Below are experts of layer 7 (counted from 0) of a mixture-of-experts language model. Rows are named router (the router's row for the expert) and show model dimensions 0-191. Each number is 128 + 32 x the weight over its row's rms, rounded and kept within 0 to 255. Numbers have three digits each.
After each expert's rows: a language model's description of what the expert responds to. This comes from a sample of Wikipedia text that the model never trained on.

# expert 35
router:189086115109119082138077172175077114104124098143106128213142118122151169138122127140116186060081155102161126133083154133129178128169116140154136101146175090142107110121122100103236092121136160167148204132178113094095102105081141068118084157163110162137108138081178139163126097190148115130155146100096104164117079083130092165115105168181156122113096158082108142123159159106105112132143147167120055114145129130146136110120126160115101142078077128165127094087128116103135101106128092131183185148096158067155102136141114138128141202169146155048130158141145109172090153167100124142
Description: Pipes, semicolons, commas and bullets separating fields inside table rows or lists, often after a name, as in Rose Bowl; Pasadena or Jose Duarte | TKO.

# expert 62
router:153061081116143147172113149152043185114139109143157140141115117122095139099123154187159121074130146083149112109088146148127171122143127170142175133141151147117063165174067104092207112126140126123132127103140130172092077093144158098126149144145096147151105151149153153111117106131168163160184161103093070094102158125074098117115036205090143168141109166141145145096138144037134077132085168117099122088122153140140112121120106140097107128108127106143129165047117129175092086063155100065161142174095111094158114103127112115152151154146119184130118094180110129147166111135077118189
Description: Single capitals or capitalized starts in abbreviations and names, e.g. X F-actor, WWE N-etwork, HR, C-sorna, lens codes.

# expert 6
router:128094144129110117123102212201069088112184066190172108131115117160114150163121132134171144135098086100145132107126119131062147108133217141159151147164093137129136138165102096133112111156182162128154178079120108111120095102127174128109099134105104159179105134110188130117130129093178129124176128132133148145065114042069068160142110116144149184149123126138166169099128138069169111135125134142117095121149135148173113119120092171143157108143140131160092087064147152143129107041163100080139147114069117126157103095185176140191126130121154073150092112169104102160122155151055150139
Description: Word pieces that complete proper names, titles and capitalized nouns after an initial piece, such as Sp-ice, Ed-les-on, La-ura, M-ission.

# expert 57
router:155139154096187139146114132171121146085165120101104145123156079072098124088109129121076158136097141142086093126096147181124166137075111142169167126140080077147117133139119192122162076126139145135098191131135115173151111116119116132116085134147101152149123070061168109195107155155137048102116212132160142183082109105124038152154092172197134111104121188149111151122119157101151102138112114197171113136157147120148071119143134154089106096088100184103152112112143104104144139122174098134117155186119155137156093134154143097105133165085152094075192161111150117146075137155102205109
Description: Commas, that, and -ing forms after verbs of saying or believing, such as believing, stated, told ... that.

# expert 59
router:163119100065118075140080172129062173080118131128123146138113147141118148140110092167141121132118181097150089125128186166156141065154166135151116100118160119130138148149122088097183105127185104122112151077117085164153102095128136065087163109129139191141126125087153142209179144186139081148163146068139087154104093135123135182128069170160156141149098138148117113085126175113143131200092130180162116108130132165141146126109110130144150148052095121200112105098090072140192085075168090098155216122114126079155094090134168088134108132141082112088168155151130116119118157142137141111
Description: Short function phrases starting clauses in article leads, such as is a, It was, also, who, (born, was born, in species and biography entries.

# expert 26
router:127069132148152101138106239146088119090104092183091142141119116152085161112118122130164123114102103068113107131096101148086138087123172146143133138146109122170132151105110133090156112115095148161141221119181136166063139134140126131173131156110103176133138091141142210122106089116120130142152163069152094111086114063115099172037119126163153156148127110105138190139107140084121122126100054147127085133134135161145099154131119166127139104096143130119152138105176085147106092129183092065123142161090171118130092121178163171147119135168140079059156101199132115113094173149051162141
Description: Final pieces of names and titles, e.g. Ga-ia, Od-ys-sey, T-imes, Carolina, Africa, often before 's or commas.

# expert 29
router:156138158099170100137114130162101145120137105112118143161094087103068153136104163082074118079112178130133108108118185156125141109136118150133192182120100085151128196112086188109181132185114192145120178142193091126112124079095153138122092163123057149163135133131136143143097078133134074161183176097173083156141120100141103128164098141177137136127137185086136169109069167060137117108126114159078125152176185124111159081135134181089156102120115141166140103074117114106105113077174080100139115169087105090183117084082108064129123128069147151127110129132158115154096144117140182169
Description: Line breaks ending a wiki table row after a closing pipe, plus a few list-line endings, as in sports rosters, results and election tables.

# expert 7
router:178050123133138135202143161163071155135156105162126124144157093130127138123138146170134108092136110090129098108123143108152154139159160157184155147161139129150086124182084142090203118163109140146145101071138126134094119113089184096135122137121105144097128143163143179180141107166194164124171116131114054130094111111094139132101040189135128146123181141087136151074140139013138122084071072115141091113132166146115092093120128105117121164150120146151160123084080102140122096108144115031140155135100128086179127082143102149137149149130123142104147164176111134165096139171038129149
Description: Capital letters inside acronyms and codes, often broadcaster or club abbreviations such as UTV, NTV, IFK, NBL, ATV.

# expert 39
router:175086156126175118167101151131111156144155106160074116186139076159118156104146133171089121091108111088145169118101127136129139136068183142117124175133149141138110154138120194060186106162104133130116149072127146160106117117100205064133078115095078144141124094136139180180132095105122123149166108145122077140078129132085136153125071145116151129131101189100100145069164152056129128114098105130138110083159146122121083127119112123122137151156111141131158098052109115121157092131163088045164179112109120108164116107174083162135179149125148146147128148195137144135099153221025136134
Description: Single capital letters and digits inside acronyms, model names and abbreviations, such as AD, EP, CD, C3, initials.

# expert 41
router:138105122129099125128063165140093137116148077104065140129135118105118138117130151148132067136057119081118133073107165111109150059149169147111168194142136152177125123129128136123131152092148141150091138128150152111091148104105175174103123165173125173145094140122154136091148073151184138186128150120102139162055109130101110155067109097121110183160148162138097128090098161118128155177083163150073087119176167127137122112104114221112141124110103166206091084157149073098087101115164106134159213205109088113145135125157131144138187132123094113103124081119121118173110168192098083168
Description: The word of (of the) and place words inside names of universities, schools and degrees, such as University of, London School of, Bachelor of.

# expert 28
router:142117188176139096142110126187175162099208068104110114131177104113105134122076158108117139143140097108044128112115157167138142139119110152135178117142122149127073149109158138118139104111154169190150111113130099126176113080024135122081076140108103174162118106101166120072183118179139098170135112071085108177114096078080158143149127116133101130186121156112088148081111161073215138196115108141154096109120100183128127105119129145086182095111120149141162135111101140074134121085154132109127169104101095137116136100123132123159182133094171093132176112135132103222105150129144134146
Description: Short letter pieces inside word stems just before a suffix follows, such as ur in figurines, r in emigrated, i in aviators.

# expert 3
router:111139176108155068099099126124118141094177104171135126153122129119124147138125147145098162135070175120081112154121116168135167141044175154112121146163116114138107142158190196107141157108116195148130141114102062184102119120120158106165115147135116167171081013163137158142113178175126142173114175135106036116051080130126096109122108086183115134133142185119076167121091138152179192131104060110123121094176110112148102118114106157082107098128092169110139066138130148101154085135166095115134174139095134105113116125147181120133103143101177069150145143154117120111082151143134166124
Description: Continuation word pieces in the middle or end of longer words, often Latinate endings, such as -iving, -ement, -ir, -ance.

# expert 17
router:186113139112092143115080161111075152070197109127117107160131107140156150141102152177105140128079100077160094068151157139148162089091132173107158157157102164149130170139146149123147180128153188152157107117107158083116109119077140093087116116173132146152116156086186127113099118107145099160110119109118148126140119104102096151177096138130178149133142140139094153076106095134148150124089134096111080052161158116105093130063083173096184105158074193155109115135109181099089123083184104104184197156094133111129095049121127114200166160110174156117120095161083094157127139135114140197
Description: Middle pieces of Latinate words and proper names after a prefix like Con, V, Pr, such as oc in vocational, stit in Constitution.

# expert 21
router:151151132080136125128045206174120145093144112151059161138184078134104099102117132158149150127083146104132116098091162145160169043062131151157174098123094130179120178150095116072173078122160148169152127142211118115134137113116136154081092156141136152168105117097156127175147103203132140136140120141092107190106097117147110149122116190116148120147181175142144140119112126106117130105074138153141141109186158124130155104094103176084156101145099119159064140042113100145141128108182057133159179126088107114202096113149110124126129125052103122129143107139094108116120147187110126134
Description: Line breaks after closing quotes in reference lists, and list-item starts like "- Born:" or "- D", plus pipes and capital initials.

# expert 40
router:135127093093122139087111206137144180134121101108128111126131084102130155105057160121133106156147120122089089094148105132142171095117152159120156141132105110148125129171146125121137145164136162136144194136128116210096104096144139128160149160135125153180148102110126154129120198078139139110178175073155095103099142102126108117107090150142137157129106126076118151095112184137170076176129058178138099105114152200189115116095104123157159083049102164082122129053122104124151109110178058110117125121109101083118129106216167133154136162069134115088118090178201087198149131113115183148
Description: Completions of table headers and note words like (Note:, Name, Season, Year, Total, Party, plus sentence openers There, During.

# expert 23
router:210109114158158150164119140143126198110122110142180122109139102135084151115072136081156144137083124117139111110128150123063135119104122206156152173136090067158117139179144120128134069173102094150100143141127093157102089094132128113119179152149101126172111087091202137129134151096148081183147116090082089165095092078130067138101089146097129106165160133106146187103139154119151086143139055119164078113136147104225101128130142135132161048164106130130115131104111145076123106148136110110121137103191123154106128106156137123190154157066196109135204122144102116123070164118123176104
Description: Middle or final pieces of ordinary words completing a stem, often before -ing or -ed, such as ez in rendezvous, ft in Drift, ess.

# expert 27
router:128130102078152128139080140137076146103163096144075090130143115126131139064079145211137130048165190115164091107111179146166115147157148143178140089139089058162102126133064149119189183137122160142117169106122085199130118082132169102124139133126110157148115125111130137152171166125146097114147178108177082160098125101116085127121096179183175136130160163099121150131090139126124090178065114153156109135118188160151151134093101126100154107045128154142116101096058126131131150099176116103149115150111157099128123088129171153135145148035122125104184148127104074165081165111141175136
Description: Articles, numerals and quantifiers opening a noun phrase after a comma or period, such as only, first, two, most, a.

# expert 20
router:162115128123128067112121148142110140130152119186105147198159035110084117124095150099110105097079111108142110090161125160122123101134153135163126095134099113154134203167116124103203144160159094145116159093162106173110084099096151103139108148091109143191098136140171109145156112145184107123167118086122119176122136111088112168174097187090210156133157129068097156130091144096166150147106133171094146125143179173116120126112129142102193108048137162208094122105107059067148146111116111077153151100147155092147104062130176128150145141034136108101100120111106107149151164135137156120
Description: Words after "the" marking sequence or time, such as then, first, previous, next, same, until, largest.

# expert 10
router:133148144102121114116099159178099122115176107129120142150173038155108102141104145160109133149126122108058115140112114145078174083088179108162145113158085162130101159219144146098116114186145197134139157130111100138131127138115148136101126166156105188160088065102168103136184157158134117167120124174115118205033069104100099173117127098135143172153140168137089176096106160115134125146119086127198101103156140095122113120133093154099125071151132135139139120120132159076156117098138104080194152140112050127113095100165188132173145158068174072134159079141135085146103120153136121128
Description: Word-final suffix pieces that complete nouns and role words, such as -ary in commentary, -ership, -ization, -ing, plus director, coach.

# expert 51
router:141131161157165109172081159173059135128132115176131159144091134155114147111096157203145109034109107098098106123164137156133134079139144127153174080169176087134118110097150121118226108161125130132126144141167126163089148108127133067132114162196106147156133083127155129128168166193168117183159143089091101129097103099125053138091077154172155160119110141108105124058108174107108134168112116192135098086146118097161156128057084133112128118104130158127113135109100103135174127107114104087182107144109085101147101104164126149170102190187108148081153093163106114131105140176089080095
Description: Digits in years, scores and number ranges after hyphens or dashes, as in COVID-19, 3-1, 14–16, plus table cells.

# expert 31
router:168104193088133144134103130084102210075146118129112108153122149137196179153079134167104114154094110061156121110122137164129117096132117204139158116160156112151111157163072128145113114136109145179073158127173115114139109101117127080115147109130093143174107109067152133114094132125145106125156130110149093118134128100082129171147101141145185134147156138176103160084119112128135120125104111126096069074137165141171046144116042153141122146157059140168172162086080170157090107114169111064162146135096121094129051053169120145190182137142149129162123114192091139117103186151112132139
Description: Syllables after L at word starts, such as Lancashire, Lancaster, Loss in results tables, plus stems like anc, enc, ock.

# expert 37
router:120135171097190122150107117120102143087166116148112161112133122053110144028125166103121192120100177098149092120138172138096129146148193137142154128158112095142121143148118167117196159137163169131081156108130115197106084080170171132159144131141118115132097089084137129188175168129124062139149192086158137149101118095145141102146130135157093124145104196125084126122074144119155104140072045172163102130128191111140119113094089173111170116091134176104112121112069143116130098087157090108176121194122108117166087113139165138148151133060152096092148126146144043139144129146143172108
Description: Quantifiers, other, this, of and word endings inside general noun phrases, such as usual, larger, several, such, instances of.

# expert 52
router:178088111106154085179126156166053149138124122152118182104156112121125131125064185162162117066138151098111087107086150121105140141150111120131160122129160137123117159097099153083200091139123124158143185106177081160107109110122162074133144170125126155142111136139162163139125103222184185126189149074068081078100123113125076118119095156178184179100080132115151137107136177104158102135097119170112110120149179142160146128047136147107086166109090198182121116086109096164093120123132110093142142132090088076156110121139118113127126160153142112078143068130159118156135163147066119089
Description: En dashes in game scores like 110–116, and separators after numbers in sports, election and demographic tables such as %, |, /.

# expert 58
router:132076109158114082154085190133104121086132097163131138117144123150122141138087155146139109112115116062110067112065092139069165156122188118124106132172150096163124142172174077070122185160122178158134139123122108139124108116127136095125186191199084158140083103133140201106174138198164141176108165115101127200062067161102067146088144117123165178126127154116127179100135165114133129128075113116127065133160155140172142137121072165118108112166109127170109078110134079086120121133151125096127137130134103095128094089171163161195145161167136049158125125119137095121089144139135102150
Description: Word endings completing team, place, title and personal names, such as Clippers, Seahawks, -shire, Governor, House, Society.

# expert 15
router:145101122073121176140069190133159138104109103146099114172173045118128092080058162173101110127147147113058099094122179134101163080111164139113114112148105115140139142139123098108145116153141095141135148134156076187133144129137131115059116130142126146189159100140127149138137176150141091141168160067137116171081123116115116140057073191155188145117096153079087117118131182132114088146111145183185100143135125099184122130099158129070153075071137142139122136136103105117191111113124116095138173144101078071119104083185106065201121126118098164135170145168161094168132146137157174115
Description: Words inside wiki headings, infobox labels and table headers, such as Personal life, Geography, Election results, Resting place, closing parentheses.

# expert 4
router:175129141121168077133065195175111132148107082156097171150124120148097164111133150145095183117106090123059157125130148128095129086115131139191163084129126132168145172093106086102198127130182120182066182097119073130047139122084120114115133156167122175156112125160132142147163116190155140187207118128122122125090120142145092139130080165131178127154114148125114144123095137114155133125050105184107144113170144129123152087094103168132159138071099162171078100120106058086135114114134112099145140127100126111149057076102125081167137140114125136113148064140098141127171122172082183081
Description: Pipe separators and spaces in sports results, discography and film tables, often after a score or date, plus prepositions like near, at the.

# expert 60
router:184116105117115160167099149117121168092182110175131129188168103142142154123150139161115088132103141082159158087139120139133155057100117155115136141158131115106100151141130128066130142191169125113135166090127143161077077105125141096073069113150062167133104131130133135113140123141145090129144138138127132150108102112071166157136050165116142191123130155163069107067107136056124110146112113142158090100155154125160070093119098112117171151124082111161126127078090094121187086122176098047160134125119086103196137079176123128112128133125107150142107153242113135133170169211095154140
Description: Digits in years within parentheses and capital letters in abbreviations and degrees, such as MA, LLB, SPD, CE, (1368).

# expert 2
router:126141152056148099164114125200140142108140082134129132123155082114074139139122163221135178132129095126070116093124110140102179095076171141175154100135069074140099141147150097112141080140105154141131139098176090145105136131123113114101170155144100145151141054148157138178156169165166111187128174148109101196084105041122089171161113139170137149139155146093112159109151158105123107141102058125184104142131127089138059140128124146130123076162116164137099086118141107114153124122152104092128158159106083103124107136165183081124103151101162060107190130139153137147094183122074204139
Description: Inflectional and derivational endings completing words, like -ed, -s, -ing, -ations, and verbs like used, moved, released, before prepositions.

# expert 18
router:114066078091172126119090175165096173133129141181080171151145163164122130092107134125147139092123148083122083072107145178144109118117146147150177152176118110165134159115122149082116087184154134122095164142123082161111107122116199126112093183165136127178114127129145168133080136122108127143109141102129143169082150061119089148156079176174169118145171163141129147145082169074104085144116053160141125083175112147104093086141064130139138146054087134108101131083151096119147131104195097120125085179114123111127106099151155100124138198134184154080154114179139099142135113147072210164
Description: Tokens right after an opening quotation mark or apostrophe, including contraction endings like 're and 'll, and quoted words like This, its.

# expert 5
router:135116125162105132168085206141095163098178113125105155169218050097120114132138147124108145084064171137166134114097149142114102168093106147111158180116129092168080111151117119118210080146140169129176158126151106157142102067147151096109081184150118137139088114119136205144093102152113090134146183077154118160150079083167129129101071158169148144137132160083092140101105156066122132146112127175114136124147157099193107070122094141094150107126090151127144140069094097125152087101202072123167119138122071089174096100135088130125136118109130158097132117174158145132109139157110192144
Description: Line breaks ending a line that introduces a bulleted list or table row, plus opening parentheses before abbreviations or glosses, as in (CDS, (N.

# expert 22
router:147161136097163105122110145117090186130139050121133088135151095116101142117134164141144144117146108082105118123127122145145155094145114147161119082114123108164087101125146103086131066148134105124188250082166124144115114088159108075137162196159142134139103102108165174122123147129137149194213169132134111168088097162102133155088109131136140162168087139125110110096138158087150135121123145148117103096147132137156114181097132146127169112067104121130074139095132078166137021120154094085186112148118093135151077123167124160202105204160162034153129109137163110142112169120104095130
Description: Inner or final word pieces in technical, taxonomic and medical terms and foreign names, such as th in ophthalmology, t in Tracheophytes, -ation.

# expert 56
router:168143128171142124134130156104100150099158128173121111142126077171064122075126152093158103123086136046156113121159110171100145090070164164124178121228101135154125114150118131130214135143125134152157150154142121154085101096106139059057123121104094127147075100135117148140193131162190128153096113146121069157142109100133123193112107138113135190151156113072123148093153171123073089146086132183148140084142181056131107153065116145080124099084135133142159101099107066093146106074175104097154168132155071109150107099149149125140127174108142127136129132144109100158130171163126096178
Description: Modifiers before nouns like British, English, National, new, major, Football, High, often after "the" or "his".